Experts of a small language model: a softmax router.
Below are experts of layer 10 (counted from 0) of a mixture-of-experts language model. Rows are named router (the router's row for the expert), gate (a neuron's input weights, with its number), up (a neuron's input weights, with its number), down (a neuron's output weights, with its number) and show model dimensions 0-223. Each number is 500 + 50 x the weight over its row's rms, rounded and kept within 0 to 999. Numbers have three digits each.
Before each expert's rows: a language model's description of what the expert responds to; "raises" lists some tokens whose logits its average output raises strongly, later layers aside. This comes from a sample of Wikipedia text that the model never trained on.

# expert 5
What it handles: Latin-style word stems. Opening word pieces of long Latinate or scientific words in species and technical prose, such as contin(uous), med, bacter, equ, gen.
raises: "ol", ".", "en", "id", "ley", "ie"
router:484477503511523420492466501557532449463499488473539552436570438490511542517468499475541574500549532467479494524524522445459525510525607552461525477495481490474525419521535447506629494423492489494433508527511542507555505468490533409567567496596528528502450495474420565459513475507474458554465405495501494593522581522519448429548510582453419400428445485506439504529417543501486438557523547532455565502498517567496426487563424452557594505574500507486510469466436555555435442441487480440545484534481537419625525542469519526504588368511523488512531514577613512583414478567549486586497498587538495386497478546587471434463472458545444510488561478500530515578390483542432538326464
gate0:501535529538512458551529473445576534535454525447468555561488539506489505542584478433540522527583440481497555490504411498484537509410468432566545587444528519493585472514452516464573555433564490440501419456554521460362494537536385488555407515520508485442444490649497589451567485398375507457567445448518532500555455504408484532477502488441568514530520499504457527472557528467452504546502579488399533554575532385493419539525470616464508592505496525449482538478501392449486467504488468541518502488387568492434557604512523493489476461492443505534551555510494538484581412402559453473490431545475547489557526580476521489479439467460476484474440494442439533437461521421443493533485
up0:516540500532532507593567476467537545498466501471464524546499539530637467519558479535498520504476449518431462476375474549421484490390538492531460506439593487530476470523490500478570530490569499394506397527540496477404493490490376534527496519562574536464407488576514513474489488423339514475491520437510545535482471511443632460453470538533584483518488486559443509407517485442412502523530501463491487571477536475422451447538433591503520540496492480481486459503457438448501525499472435594461549548434630541505570572445495504495551485473516488479533547560449483474613408429526443436532386530462509484522487587494559487508450505495426589556474490485394532465444483400470538464420
down0:525469529483546472536538475460524424519587638536435562387628520467517486568428475370534463436490385566519510442498502550491541534567497504495448594449518503484550542549471486498486560460496556445519529517522545446489470563548465505484464462478584495464529398490583554415507439441634550540498395571449507462499542544469526485417511506560554460508503515460458449556513517473461500530499502583469553550420466472488464509442479466386450488508376537519478461429418554535498540484537440554522442480453597455529577555599510394520554481528462504404452531454491559469478494525549513433562516555437514455523551541553543467491540469577440455458471526501545440588485517535560425478483
gate1:450512505429434492562499441488382518531519452468480534426404444488580455480531437501616501536554494481489412429496524506504638477526437498521510487451455521480463533503416507461501483514510475419448475490550557493499362502481518527561405533435592518469484538430466559452500454546495472636451498516483564460516431472511437485449456530574436468418488524531506515476635519489567521400464447504509457440424519455454607512489513569463498414539452426501527502523488419381476475464455482568463490415458456590472568543528506497464564527475476531543480547442523443487436546464456500462509499446453526550550417389432497551503435507343521453444497505502460421451523462434478490522506
up1:496534474462515427534482484489422506457501429550513508472462483494595465580527523544668593533553591503515370442518518526453558525520401463481453502466488446402452474550457498486487452517456488481357502562527542535526513459612523516547452504549496531522451524432491539389532442525517392615382526540536571498440509505545483484453515561530431434453451519531481566494524544556622435483583500499517460477493545514440619572493504521509538353576535462492472551474485498484496483461456501550531463458524462515554587458518506524502587502440479454514447558518590418524425468486472567481479508518504548491495421430496495506482453479461538487353512515513446456483493410439499532483551
down1:498474504421572511572475445407465470539457515416430569515552443497508466516573473530478498488557512564454496496511481370494508416455447531519549546593489566463486466624380590544531501540504479447421508489524608521467500404581544477635464476386543460469624454513447437464485442513524545583532538459486370541470501462416481478545514514462451489410491480485525508471505486473535414442461466495587392497465477501486540488511402477499456454508447502488432633480482416436564514409426511438449507460498411410466514436528527465465494504456517475493462523505433475461511460512465495490480614522534515482498466473541556482466566492424555463488461442457576440508540493527556533546467
gate2:535472471441574535537538498544478424498514556546414547456404578513545523522524524417472519511569603407548585557518482485458552506503452499467464508485511491549581522489473542533534577471494486587420475567484536581485477504477523549415481544432471478488515388445543524435527513487558569489479484455350539540460467506578555435406497527456506523531456419468436497573461540503442515459599540457498596474433522446568440572488611486486485497589522491503498458463472474500480555504551483516538403489452424492527550516592514549393545448470579436526465509435575464505443498474419444581569566419546542549506542491526504565556436472536429573476474491522446553575422487477589439575534
up2:489564476416453513453510558425602539472507541483535511537580409520409478461470455561540476508492442476461384413432520530557535476520526406442555406403536534519557504450441602411434384510521534440454545433452494445543453435522465564482521471439491491616547516470458544540576520445559417485495430520510461436480479602479433480502419496541552505488489504462622549528553419535477472497463543575541413446548523474455501393508467488520540519416477394408467530526479454490558432515597569521456553435538459482501475493526478481504467442590467462506488497567462512497551587425541438490604536472505445517507533532504548449440547519502475485544530537466525442481560470505502536514604
down2:479591521506399576510442563528514476555486512587473536468577454660477451500510465491481471453496482570521496460458471457472469489475543482503536505480494516450402448427406539539478548474507551569454480570462522562625532521562441512490503490470478565583500505560440603552432417542492544497533421504495395499422543577590579464472512369492515510501523491550574443439476458460376399432463490455528496567490440533426584529649404507449552565556526489495534558526407533577473461513459509407530517480474511454469562456430492493467456470404467542548475502516550488510526553490441538534506444517447479474520486522606518490587498535548485455482512523495539488541566539557537434519504
gate3:480512513404552519359495454518468523572505388467465541609474498462532523534402510459398531479478457522499498493466487548567536497520547501432462473557485447423502496472433568528540412535560578508463539558468532468545605458419535452452506460518477570526495525477467494482536435563489493444487473477497479416485540391536538428545507493504492482477452482541477455488424461517415437577473563507496510502561567445390461476550542526578589554516498508499433437519456540621464537520530420449582464521515476478500507538416532474556583448572493546520567629548510541536512508458562583420568522523548658481488478381479516499452557532418596486560559514472495444486541498514460484488581
up3:544600506459550506536434507501558541468508522467398543540484511426521594513486513569585499529383523490450456446503509571627445498472480471539539496540456554486484533507522500516462427565576579474548538504514530421509506523424416360452488575502406503463557576434489492545546421485484561449504510571509407473562478369462370536503503469538501496456562543508578560502467458444481524540383526526495476463494568417456458438454536493589462509424372473444509508461509493507492492522606431493533533409512490461468617584454494414537470549539510505497562524443437444499549531451606512494498522526434534504529437437521506499529462546514533552485491508430507494495486504463434441400449
down3:463521442465476571498439507535504408483568484502461570543532578430467483561405540531491534425448493461383530577411557507515542502471640572497456484539476459451488537535414491483582610525495513545499545505487548536458535494459599499491505589510483488471452501402541452430637433545524459481487592490558482473537487555532488565430540481537481417512460523526537488503534489408521544421496477433563541465570435431568384509468528414547496537493502494554507503493572530527525516511445424491553438500443457420546570434465518479507448394514460440516469523486599480446464549488492470511516504560693563561465483519485524477533573529432495578502487492537582508443520567507524583496504
gate4:510509491501490477523450431429484488500499498541478445520514541475451508482479508463489508468526543483436543450491483478588508462380487530583578503438431389464544615570495441460534472578576523534540503507455461435544460506504490492517417503543549446500593427510669435513469539493557593542509601500521542496449467434448496542447505474568477592441457448538530437449533448555478427436469396566515491474500511393588587588410525507513473501480440517561436466506502445450508479541527474610451429506628549452532537518484503442518483532460513564402528462428444481507474483512467557530419563423562440492459523471383445458467532554468511592561491452519538439411497471486464514511572
up4:520477502477529540548435517501493410476445431589453483526483448483499489571465415454480581546490529427565555460484517480547455538492496482577582549469458372495491481562531396490529445551546493583445544540537437575539495470479494407542442483601553444486570449549600521467511529574541579464436614436557478512468579499491536522433541520538409509451475497539524463514484549561491356467562389552538515467480527530530596506489540524496549542493453479604432448455460505414488504536505487507422467444600540402517554496421507519579516458427436536477529484503545522580442452591490605493424540499530453472427527522503452468453490525524546552559509481519591409498500480489467506445585
down4:482396481532463460458555475479574461587451583501468534503532497566499529396442525418376497441557545583445472595439411452546550419496526439537480519369482528528564517485417531501488542537387477515482485483587613515459521454433561513557488494422511478384509483494532439553474540419511520554534548447474481461385456530482461483493480555549472567437432447464528459436573597562591439525517396578487457532590512459490501539469482483494524519424554572538435444525461442378498465357563491508475548448501505506517482494490506460474542475529524590424461556475401516523520491493448460473504543513553496499435514492498467406462451523454521533484544404458476492501466489499494471501506
gate5:543536413610515442488535416531563590574458534541561518578415465450529420566527454576539537522569566554448480496484449551465507554526459586521536377464534449450453525435553503481540499554517482511477540487428434448498516493468507447497513392496524464446417476471474547439475557586466475522424515510500486528418496482538509513522501444521538478463587560525490475496416572416543385510519483506445629643466464492428485508504461546459473492528470506444434508638516466571421547480457408577479525516509530485522529501518510474507547481528545483680497489486499546607429476487466478479534560581478527463421511519509419535523504534537480490488476460562532462560455421553522492415422
up5:606477476383594554588506471508446449412404567561493557466556477474500500461485522554508502525478450499393430517438436564457496466494607535447521599517566429510512500450477564577591424568490507451485587468472537452506508558436455510498400513485575476491549429471534436505485464459490488576475562543475555491591547520541511515474440565517521526498450405525472526440448476542419573501529548473505425425524528527526594564420494493461428397509438513605460540434590534478521526516492503521608500502549587472548514489564523559466457578401514562451418463468509509461415472585492448498416577517488580545486471518470558506519530415477522487526473554457491463500539518503444512519591
down5:565486434427492513474511589565570567440478630519571489495452434462530575482486443473470548558546527513508454543483547385495562497557425499549409486480572486507520512538514460515470498441495397407458490496486451510575514431448623542505529510490471398455621506360448512566543513536519524504417545468467565454533559402481579626479489501522489576421511496449507536514506477432493587541438430538427530565453468514438491479393565530460402554456473487561438502618475399507495507507456426553480506451523517486530485460506515444464575488365535505480586493472488512532506445544497467486614503492502499514457410542503497486456496455421469444499514546460502428474504524450508508481479
gate6:410546535512577553499437520475507522526484528547577562456514452487464434444467471466504411435526477508565609581442458614495456464543545371545496487552502453500628511413405569516524531583520460422493365472556440485455427551366476495495466450482454507462499392454483489528514523532476499472494481550576491459496466502497562534520469485424474638456611557526550507484575608551509480529544462560475422548525431473386431532558578522593522515482476526527555534598517454549537445525470515523532566487532556473473528588492544499536479454594571549545491463528516498474547541549483564529528419473490501556498519517475518445447477474492544516378487453475493476478518567543529505454520
up6:441432470561600413440449483440467499448466563527451453440645454471457539517417442571479496510561532566449511461522487492412483441579547429464499511484452498447534526520529504520550482602509508528435529492506456395448463516468583520507461453481440425436547490435505523528445521524512458520489498521564546545550492439442638588594433503472488628483576449513506443456539510543489444504540488532543522492485427470407456519471514493566535442534414506509543484506467489535551554508596464615519528449585618474491525459464503575564450492554449527470473416557527436491432537462508505460432475480503494468538492575487614403510483498417531521405474434504516526511474529589451510469617
down6:538575555464401498471518456628484435513572418466471390519479474503481458542497459465431514538566482523482410558522442531502414471523449504590423589492662520476453558432434526502483503524435494545609485520513515446528487472522517541550421455503406380560549533463559521449531510498450432417581532495498558543498476455430523579508531423486506523464504472515568531455463519470431574508547469471462493436473496488461586555548538558489473525419462560442467533427487434562426479484504464554422510523510455420506443485589539465490547532539419478489464504506524492461521577341447445565548491511506419444552433543590446525492421486480492472449496436542472545483587494559520548543496
gate7:473465413632542465508469495498519525593552482552501441534572519492524538459515560421592455415494383473517589462522577541529474526466486522481460395531577511531465477507509485536673501532575554529500555542474551515588417534578468513502520401467419524447495457530518485491504456511438389581470475511570466526474447475521446515509417515526523423439583485528449446533461570468440579467452482479430441540506494513490550511515430533495539505537500496530525502545477419496487524471546531547477410466522466555512490440568555473507462574486486456434424523551448497473515419432504506538387491504451563432510507491438576491543624479496392576483522427543487509497483528587474657517560
up7:429488445613505479550465433480477565520545459521487473459589448474518557484535475374548444434553487499511484552561616428546430476487534502537396499431634435486498511509534524466617506510555543551517552493504563507543460454582529467487546497482504492456566428506498479522507491532428433489424488495535480568462486439537473501500515548555489489439514433541531467509500456469467584472566515527478464586521520501563539492478379550531540535599471513487552483523492507473481557426581524521497425472502511580576498391524537438484482607529451422463397563571484513501487439497513524563427460520549521447383557501449552470521581547476376554472557431539553482474488424465401591441592
down7:462534465523634584526481589519531536549544431490484507523524562473504410435494523514519500569621456442481552470477518625491419497528510483494465553541491433476475499509614487535463574488491521497532545551524482485466506451609563474520517548455494526544496473529542574464377559452526516490411423554540415514472546528459494467543408578457542462476542564498458551616385496471399605503533501499499483505469593602501436586569564531430521429511544411522551496475495467522546476508545473475592410520542453513525446512492536521393455472479455576478512518527418519480464494544428556512455462425466611480451521454473534483455466433486481417504503387607462501516444491469529492487555
gate8:512528517424489479528484493469480459535439467401583540506455452524503492486471416512562426539485646434547497499520420598579532527521494464507405501484455482528485507526439432573376536535479373493417498480555472450518526549402570512437478518419488457461482450437489442479587481471578570456435418467533456533501546551538579504440435514512482542538494456567499492456439492504445586609527482451592503518487465501520497449554456558477539513401443440466504433505498509529483489484461501577483524481552568556445491515464539382513547438419565528435460502538443506464424556629527524505564604503552563502546549549466523513517519489423462497581586504507559398500538466440536452485584
up8:467541565517540429405623539499403488541519525400523406474535522567491474528523485456484478504526526409603438415523405538433576491396497442562445567520535553505467570500549479465432495463475474484475580425514437570523528522477496570486533518511465476496419480515476589541478513592453505494472604507510578498499481582441460471468488578507511477446400484445549548503502425536529488539497346481500499530548487486462437575526524517586472610504456389521439482626517466498478516447554539560520503549582603497454496469532393429499463512490527476423535468506487610569576479513558460504532450507501464521558481480456526494584518500459555464508452521570460419527428594462486509509475
down8:574494504373436436484527595526464483470559498557498473437496522565484519485489497411469539518513497516549569538668437505394571395446491445551510527407526508498506498534557434380442531461526555495522522509436523559576494441544514487495523489489591520536582536541494626504475495410479469494477377498463543510522450486472503458550505524460498502554499468480485387492553513527486485441506595468483526539537513493620452552497526426483470432469523460497482455415469530550594565597473503568474491502509544509434547530507531446499477409584561571525441435404501472428524555518447567511481514460434545442502528508344475487450509531547427562521476483529530485500454420459482466379500
gate9:515499520389466531471552389448532525483536580422523422438488581471558469506551477473432543443467480577516446529478511527537546539464518435553452483487452475538477615548475408466518479498542524512420578524479517501525495553495465564540489383375520474470505517568521523552497454460531502384419461513485490558587474508515434586518525405581513549457506514518589527505416548444536505515586393503468559512478537487542478533494435557596555424475455509428509440490504513512493473516466557458422454482577405445549511555462412467413571546507488443566516521481532563442497519436549521474565520489520453439533456496490446533506448570504526356486501501519454421552469487479500558425668
up9:557444482482473460443552440502519486520581566483524493541482474463562414471534477549533580530502458508559491549542454508498539548496509376586481493535512495529513525478508439531541297554526556536434555494485510638528538574465441548616480451438562475462531524545487536507504456490466434434444536488555560500571495465525496553450523411541562572509543466431624528478532521509482511497547458513439492503540490525521556515530434555613493431524481497468538464461471600524494524579492570459473462458580401490441535459506535530560566553415529435589546566482545555478576503448524495590567423510430422469496453530497419467561453527531503503453494593562456437559537485480462566397565
down9:462402526443490437513542540522500485498550445474503512449498547416458405335527542496491530540512465499428554429397475472544527515511485496536480504477539429483496506495495514509511524574482471543418443474482558443507525458437584555566503388493469486486518443539466552551494488458614507546507455449471427483529440563563463521469559509518537509573513488564575484470510567456496549503484428481382488479521579411532493578553505535517488491562558507508479611483421420458531506462451521542479408569471473510430471452492592568514521459370537530497488594528558490447564537491480545464437495516492484580546414541539578406503375579529477485434537507572454508602448548583417535520604
gate10:514582410535540513511510440499558579518539386505613511548521427484548457491536416545580497544555474477489446580527522513405421565495378577398415453565617477540516475416475434457463494522559506481564514546508448420467553552459432465410510470495502502502618660493501466511546474478421507499455544484493557432512508552492566439520411414573560552529525488428464594481520483501478477461515496456523448495516497484493596487515469491493552460535571553509571490505498466602501548491418523448441442490501487493448542510527535475458499469481553532509564498474445610335594493496445536405499503488481558510486511457527521468492487560520523483469515455479404407483518471543561513534495
up10:461417422557509505398492444491496487473426397568569533526489512455513531496505459459541529513548472473485430535494478499400440541443432557457393492488556478430480471455483409453542494450538513505511440591573525354433507517463490527422506442521481514477539542494536472487561498486424494559449523441494573447573460546554536379512424454566512454633515489444410563465505546474489412472538486435464511490483468458450585469532485527377517545557613497531610489530458469536398502514443466460487451468535511445554466489465502530480524461473552535465560480431528521368563366459458500415482495555506473509497521431481444463567464547555461467480495452592417493445492487576479510524455
down10:489503489567468457478501564523477546488549535557467507495489444501387562525502519578596512506466454543513576503495480573596540523459560478528491538483483410438453473383471514433486490468546491522533516493571507455508557510540405489480484464517488563557575472442540569545482484411422448540422478591507444410463510602556509550505477546507427423512445528508466530536617464497454486494526431418489503376565513502588516491437649469474536497455498426436539564446537434537402535517500517509555556467575504401438592548549494530472508391569570429552457502577563524418472502524509448581483474484558517460577534518392547500503485518471440606449533502444434514470516484566504452541478
gate11:435470564514519450446466465473476484439514469551571543485469507544456489499560565507479471556633442421612513401561563605556587442529431550487486647438457552549488479494488479426569539522541495393618532535520521492409455530471535529497476523528527430531508450471522504560576474454442476535498503509501524555524469494505470555569502482545499536575539504388398583389536505461477569427522495579540500534553488432470471494470551578490550531430466644512488443580512566449477465555400454480554505485529436536416562470543470567564482501541464519405471467520553491470618445462498457530578524457468473507489581509466573426538486443484521528467430556472503537506495488545494527491455
up11:455516590562506452531448509426467456537531492430621579489393549537472555512553477458575531511568453415567475575520551547518584429516515543556460598538383557521419512549506451436498525490541470334600437542533520521469506411480516400480486499465433495453550465469498477488520533543496522594522570463481459447545536515438484462556510507584418477556533531443442485393537512524477540421541480533533493535508529499480506434495466537512498462470493606537447459499498576418489526538441465485479493457551459577457588463526448592617483505482410585409489530523524424531513378484524457541543577473552456479568550495513462445536384458471508463477511480556484546512452506504485503467454
down11:540419584542534505507498454497483417527538525411513504500427459556554443468477517503551511511560514454536524458540606525550599482526463500576483576502393553521511514567475558468518496444483441474559477557481401560493549510509541492543411562498521521527572568466496476489460429524448496500551492541399498522446558433616401453421555514565511531609384468496451484552544487531492544533484466522497510454488447491508408507500566560511552488507556552482540518453511564540482516477634460496513438495472517543642486508499503501532476511432489449560646411519552511448509468424496512529412475485454487603545521523498564436553437570497431505493434603627539405447535475458581519541513
gate12:479563553469425575585496514481525547554545488509562574466469492515460486450544503435592506498517456531550387462503513449449545495508548553467532522595426568491466498463540656498500517486521513509520409463481462553536488544512482484551463455477547464498530455560454463530550488474493541508635476564502512435473483448541587481537544533505453470448508467489578465492511467492498573557376502534497371441520493461367459469476417521601534596580526456509459544452448530575473550512582636475468470411393567540455499436556489483481408526514515538589566587531433531467484580506543425561496424450493505473498539522549461481482501400505487605460569480448503445474514534452431481459537
up12:555552542557578433551508505470525472483542578517525607529492491621553591472480517502509459499451539585505558545502580590488521535516505507599489422632542587542494502499444546544507421501554539448445531523500474533491483535448433439472497628470539515565492464414423500508446500447468518576484518548504464366571509440456555521498520492421497415491518570453486413576596539450470510470430547541436415549422523558460439479500524488450480508510457488413433537571618475469531543436556463501465632467396514415548570484550514484543499488529507518483575500417480473525481429482488447508514457477487458592643471410506475508532478509547473509542538505496537493484466542529449561504532
down12:450459490448441559534537527417426507551487511484436603387556571545486505557504513462419483500485496542471527567461538468374577576478487515520527466546489538472534602496528466504455492575543582528515503476621453574418426494502490439523474517521540469554446467527528459538559431575511469476545557483542483510491486530488564570593474478468447495408485479548376490567508500479491545567562463488422441416632528448515490488578521530511552455448413508495454562485532434488556492512458480498475541398522496559517464556523594494492529498494471501437547471388602383593490431479498422449568438457486516491538584479444529463559461548536571425513442497476481517493545496502559495515353
gate13:458585490406462408488512500529445516486538500417418485512612439519550492390432497512463492475496486526499518462585446550464438510524479444409499479468482490538468468534420443525584477460537470474512509531569534471543505476637468446525536459477522549444485454563433426509501431584455488561460433511522528511591479524483553445456461519438412477459457412526434483481494417563564442455655560440544540462503480531567590490434517515492453499503494486503508480517428576458501527483557485535570533424586493480514485549560601478568492554436447572464555526509540486489469539491562489552569567472581413520608414536515458585509559515472588471457532481601492545516620583521510461467528
up13:508580544394508486527452509524484527542521494440505509557548445489476502463457498479439476436485487559492556525531474581531439508526585515439470499501442532490416512472416466589564512466492458496477485586576502484511526517553445449527547468410475510435476456507412406496590463597434512506491510499531547496497489546441577450488530514473412357457506492568432591499381487537576470515585586451558535445526463496526523474456554503451493534502492486516439384523469580506560550433538454532574537435554495477496473555539549555551518575375439627494547555541511543416490514526546551541516538537516448417558452534495433583491607536461517484408582467586503519451587546590472457461535
down13:433480421517513408455515507445480572491477589519531535468502562479518507509624567577436448439510460448494587458542479536430511436588447477435472471533510427429490476583556484459626567478534549534563511483535467441578569516472514504414530437487430466464477525520476466500511450556508458518462445431499481516564611501498512444564466478505582506518529369499503416496437480493591643454433508477520547546579501574515490489514521444538516526567521439504557539483542537568522494543497576439553582420521434553507529498476455447531553479528458460395506414529491387533511480463464560460566452533530468386613563464473462544499479443493489547506442507551515553560508462578538412513429
gate14:454560615476509545509510504472501480509528468458586621464454472516460488572568522440469489440454451455455430611455546503493442574438541441521620570483507573548552505493479538416509506562528508465544480486529505556458495512554405459569495561429563450544441483394441542458542519381458420514493540434547528566512454612595492542460441523453496441541624519476501517611485536475435451455387456497419481493497608473496440532537583458546425551494513494544501401483511455483493490516507490443488529560435485493518477515501515509405436462433535535471521483492458535484568450474470421497581451497500542589483421601535545422534421491530575412521509469512483473474503555483552560470473
up14:501511422494551481499446501517483435468498509476377509452546487567538469497522452584539527534454584495566570437572481509501523511506464555490410556502564482422496504473498373485553507487439429529568499431514513456559505446405567487482495495487462527512585486508458563454498552597520566552532504515404508568508546458468503516530539503517500537489518526546594470516611501541506514437580485466601402412549436548431527481479505508436565523564541519456517521480610443551527526569522507529535439469514565479392482493479542476637512518440502458513576464604469627508538499509514496488374496499479417454507631381467496516423452526419451547528488476535509507551510448603407552458487
down14:470514511443527411450474494422458469435522402508471481559521433511476443525530437556581529419565503480441555527549580592453475506475525524457585564497532543460462515417516618509550500487553564493419559503487419509545490518573433476405524544518455441517539538576406549532513479571478465473521501514528537496478509428534603532522543439469535588555510514490514547395464537537478489456537483446544455497529535508459473532553502597565483450535485469386464473517406444537483585512470524595439489454520479494552648508462400541477561432580483441517493584552549500422511533526471405408411524463450479474500481409490471537401445508502534509560553554485555505418598501555444474454544
gate15:506479557449466424483512387534509524498441465578467434456497516542445499457502510535435572520429457592421429514532505506588488457544511536484579519524562583480479553437456500556482588428520550478515450528415477389524496503568505531511480524524470443549519533486607494468449483447460487565537491538455537422472482437471573487469534472575491521372564617590442485381446415427424568485460588517500425502519481533539440470541501446538449493500482552426513524496490458404542607527516461570557502410513465494509464435569426519528452556626481411508618444511497441430520498484518463521482491440502474484518594527396494483540551424533482513533497432457537498457477550518416538547533
up15:399481566428455458534497558501482493502583548633390516419600451531525508493464500550478553504433438547434447516486481544499519508572543541441452545419472524472514503456537515486556488461455493496522496566472490454536490484531471438510530484515456398467451563471481569456497530477495466516483558492410537510407502398489485516543538532523480499398513508568479600401502542415451547591460539521475463523515533559523427496475509451575500459538493478486514527567510450502617504537555445514606515408504495453538469403581507469541562502528428437608485439586519540461535477464482443582427423489549584409505531519518445563462483492538447551429528489373550490446450536477415595387534
down15:590525492444416552441566496452524512505477487506551455538506467520588428553519544515459474544516449570573426517499487442434504422558523523466446416592531513481536441521526427504579543451522446461522474526446374377409501373621486511516494440556481516414546545580557418464491558460480493482503513460514443489388488446559481476570536472472530548522462550518513560509433511424569516502492524515546473491570553594466464422595481399505523559499453526523388462498541646488479526548602460564572430501522474517513540496478479554575487465505484544462610505571568531505442468500499468515542463439509408463450540508507484503478501520581455586514597489503603476468456490497472511537523
gate16:515424602480392488495535502546497512589580466521406513490475495510514478494506456476535507492457471465437490325464522522489487437501443528493470573576463576544492534443460463460541532449426521547537556490420474493522448511512504530486564418495463443490566519503501509520638532536433523464562482410478500510474484504438483527558609492466439427499576524441444621471552471424489488590542386604515527595461390537429464459497428406476496557488452568483517579552537416493432465487488423552453489473514405470459506562450428412408529462422528510506526466501506555558523514545559499530458448537429517526454539518500502446438427418460408428502526519528545496539439489514428469472490
up16:483469556555549555519529603478481504481503500471579487517527502517489431449570534500458454503457523587575515513423466438612480550473591477554508452562568586533478554491490542419524502546506509399470551469509466518519469465388521490412479519481537592502523544534477595510536462507552485399447468552395484495432445417466455394478463563424512475545513481522422411548628517449429537463457637505573485485530468488520471529461536486443582488427459504429431465506473584486485523451448609544557421494435513520480540496549468505550425576557560599504455498476528502514543531367515495525517444445487470553610578540439483548490444485423542456482468520477512453556523532459580463467476
down16:471504581482479539471491534592481518566454597547503497520637396501541556514420464456426575495570514630489470530478542421580442495431481598478548525522589503505457481441525511417398448531514599528395429468539516451509518484511508526487445457469546567522588521471502535589538506451480490531513504474481525518409523460445499530498528491572441515504477496404511483501513529497398511525423554535597560496522532490555470468556547544465469508510463476503511505442501507566489469591508478523565483469414333420494561396561446469508451484497475534478560448590620540498440556500492473589554529466527449547566553457514572554484497526484460462578572570478472442596539500547434464493503
gate17:446472461525569468535606453522548456456460485546539480571432482515518538493494502453514523454401447508506511497595482530515517502455456427575442553501503487607485551491446501470526492531552541350509396492506442530424498586503567552553485456545530457518469553541545532502506447436521520427417467437483637438561476501511535472504486482576554524513538396423452491415475519540503464500508440432586414419480485425490523494509469599540429499489473436478538461513486577489442566514489444505443495495494445631563417533545493483522531548562506504454547637412497464464508407433415446530603506474569406520502449409485482549464531431507404464521452503457460556536556506547447538526462
up17:453403454493582436530592474503540470449458435529556437496493458520520552507420564454521512490449442502472500509574510531542502495514498473527424490454512443552414498498509462471467460565519458347480423507465495461475566554474516506559496400544474458487487564507491537512469453448449511514472483489497653410466545456554532464550459506539421460501493454400460450457447476511456453557527412449585450492448513490534468439504441491550596514553514361541539430534519500510530427503478430514398516504531420511559458573549474574531492516570443478396490623460469460469490481444528459571595503563556398456570479496494491520422559398493361541507487485517492545566571487547430510498436
down17:451509518504551466448563497553486471430453476553542430478428493512464454484575565461399527500401419463491498467549643491485564525552509486513522520490528560473393489531468525480508564479538462403455468444507520546535539602461550476571443484521493494494505470512383532463459517484563448500482489506511547556610547473454429491493506505518554595513514465469496500489458516538509536452627500453455404482497505550536555441489503582511505552446537454407523449463485544461484523484461621437508581504461417539505400472416562505510411501451427470405489598522468511508536452457443503470578554444478490441481512536623550430561514488626574448519435576478664493518523470531490490560461
gate18:401503561484495511440514503469481518472474402556529498474574520481443461485474553584486553579575538550462554513551587491601556427523491503499470414437503593523585487502456504415567457481515518549519538508543471529518508519581549441491534566448584487470440525508610433533490449534503483516488526573495471439574517475479511556493443574582508427505434530431453466518518418530434614460438536491390485503555508470516397511471413459504524548442530449452408475579492553550491484622500470499437536462445456527552371561479517601556496549457486414511582478480549480493540502466512459573461528531501598568541610575489497511599491544576428458517498453560544462461519499560474584492473
up18:482568440435493518517470481479514587514569407451414564470540463582571481493515459489558494482403532473471472508511500527539495398526464461429546481420566520597460512523509543475487561534508460483509526434438484554498526519466480530481542532478521514577536511460550470521511488506418555609576492535404459405370519571585522527455527510561507469445474486530563494532495350562562483532480465529503437473531492491525472479454474518500461467513501454473484461640512371503480430530499455530411496575498456613430507519423495537500406549598484388605562500516461545453585502406531487585527473451466518586466564524524440520401533482474384518566567518495465478460516471552481516526574
down18:498477454521498482465559562546543463492587498509617522504479529387513461463491469490516516499543451504545469477563501491536560515624560519516505541499452451466466500521600497426469574488476547503498545576511510501458555494453545536468522514488516550500513491544433574577530494494439468546542471451518471521603582411443463618502466543541425546466486463586518502626559466488587483583406521504531535516548529534439432427422441479475516438466447591386475518490483456508427515529522453487575554552582510590589478598544464520509562479520546597570458555491525499379478483529532515501447452635486400507410397499547517507492489548510439466417523546584474592478503459472443519458442
gate19:456487499520510506474398461442425505524441474484469513485524518523479500417499431519470513532544489512431414507593502441558530492479493522529532543516498555472527532521444490487581378523591494631571547396454446495424451539453535526557421522429505491438512513564511497490455493457501469539466531606492525490488504478560440467521407502510405408469501492472487491506527516600341581538486484413516497536580567488481489580400474482589516522513427488631546512544501542533525517443543547564564448435514554473438517470476512482402432632571460593516535416557505592460521531506548430497463536454475536531518520521457517459596462530405517442474592507557535408533563501517452447502469
up19:487437453546600485435438460458446496483409453450587534531538523546460560532565357593509522611506543488454488447551488407539527497544498503575449526523482623527509529596517439480527410523541482605517565494441469475463575525482545455484426508492542452483547559596509468467447523532520470465417590575488531552546490481550461456486468462456440432606433509412432488521502585525449531500526543437561500578495527472512518479442490482544555495506438518457550498482489532555382537475530617527514475432536561462446519490550484542426410573478488491510547456512509536508491437522535468493504507520469447449512552500471519444578435481496498443392560609538501371570539517453483501511380
down19:471460482527484472438482483506555562596449521412543487508436551585437518483554484546511514503530559564474561457610477483498541446529543508474483513591439575457552437557571487483422477543481495504493411590481553568507578498520589517526431490440560553554521474642553565561479538528548489589481515512461462526515530408595460431620489520538438448476431469503475525541501465490572376494394463522529513504471501477612608541518556544507510493571578423466605574470484465463541491459476435524408486512494444511463564509449545534427434484528436536481515428588517499555484470591514502616494535454495441498507477488488512490512507525384502562586546522561577542475525444469529464554531
gate20:489483517514586607431467486455484516372431418549532553418562540468502562542631454582482566463508503546534479428435494511531478416459553515437592547416530433464496554514507536540529601477555555408541455557534478472497454537487532537457504546581502476485492432449510452524500492493537558461515494453364577517539503536509529501462518553508536624508527458497475520548470449470555463442423555502460474538539419410531493523424455471607505549507414552530441495506558499455473607523466438502464483542442478577489517538472428543552448413493530395602491605540521513408404528477493541599502499408444523446451450464463454517502556437499460594489510471458495488527445458494522488463514
up20:536514460455434544538557454541521442415434479573533471470606529476493529530533437502431511433464476554481531461464451561532462417525553442387553492502489497514563458463479571532482567431488509417446453494508534422526514486503506512427672565593579511596458506471498521492494439517531545479498474484381565581506561463511512514482491549410499602518465447443496537504483529483545483483481527508442499428375351502549502476496526534551448545521427478487486593509488539473439485501460458489500522451433523542447445500536456500434515437575515463486438546499532468447353509503439504590493396378492521527529478531495503571464515455517480452587481482449479497570447501439599447493373
down20:444507638553471550431454553497519388599451501466611479544522497490482421524530539548462548485505475513514494522431523425503463527496510597387459589542509487521488553459600454579382500584523624554524546484536462507589437542501523533524470520405589427542433578532576448462548430506555509495507524486532548546425527579476472481623566474548505450484417476471487446553572480488497509419473543503498497574567574457599482544527496531475496564520578452551490411477456529489474463444548466507532420541398424489567548506504438521482407540513506485465574499572425528519539479545556429421479527491540518426526526463448437530508553532522545581506516468522529463482529484566503492556548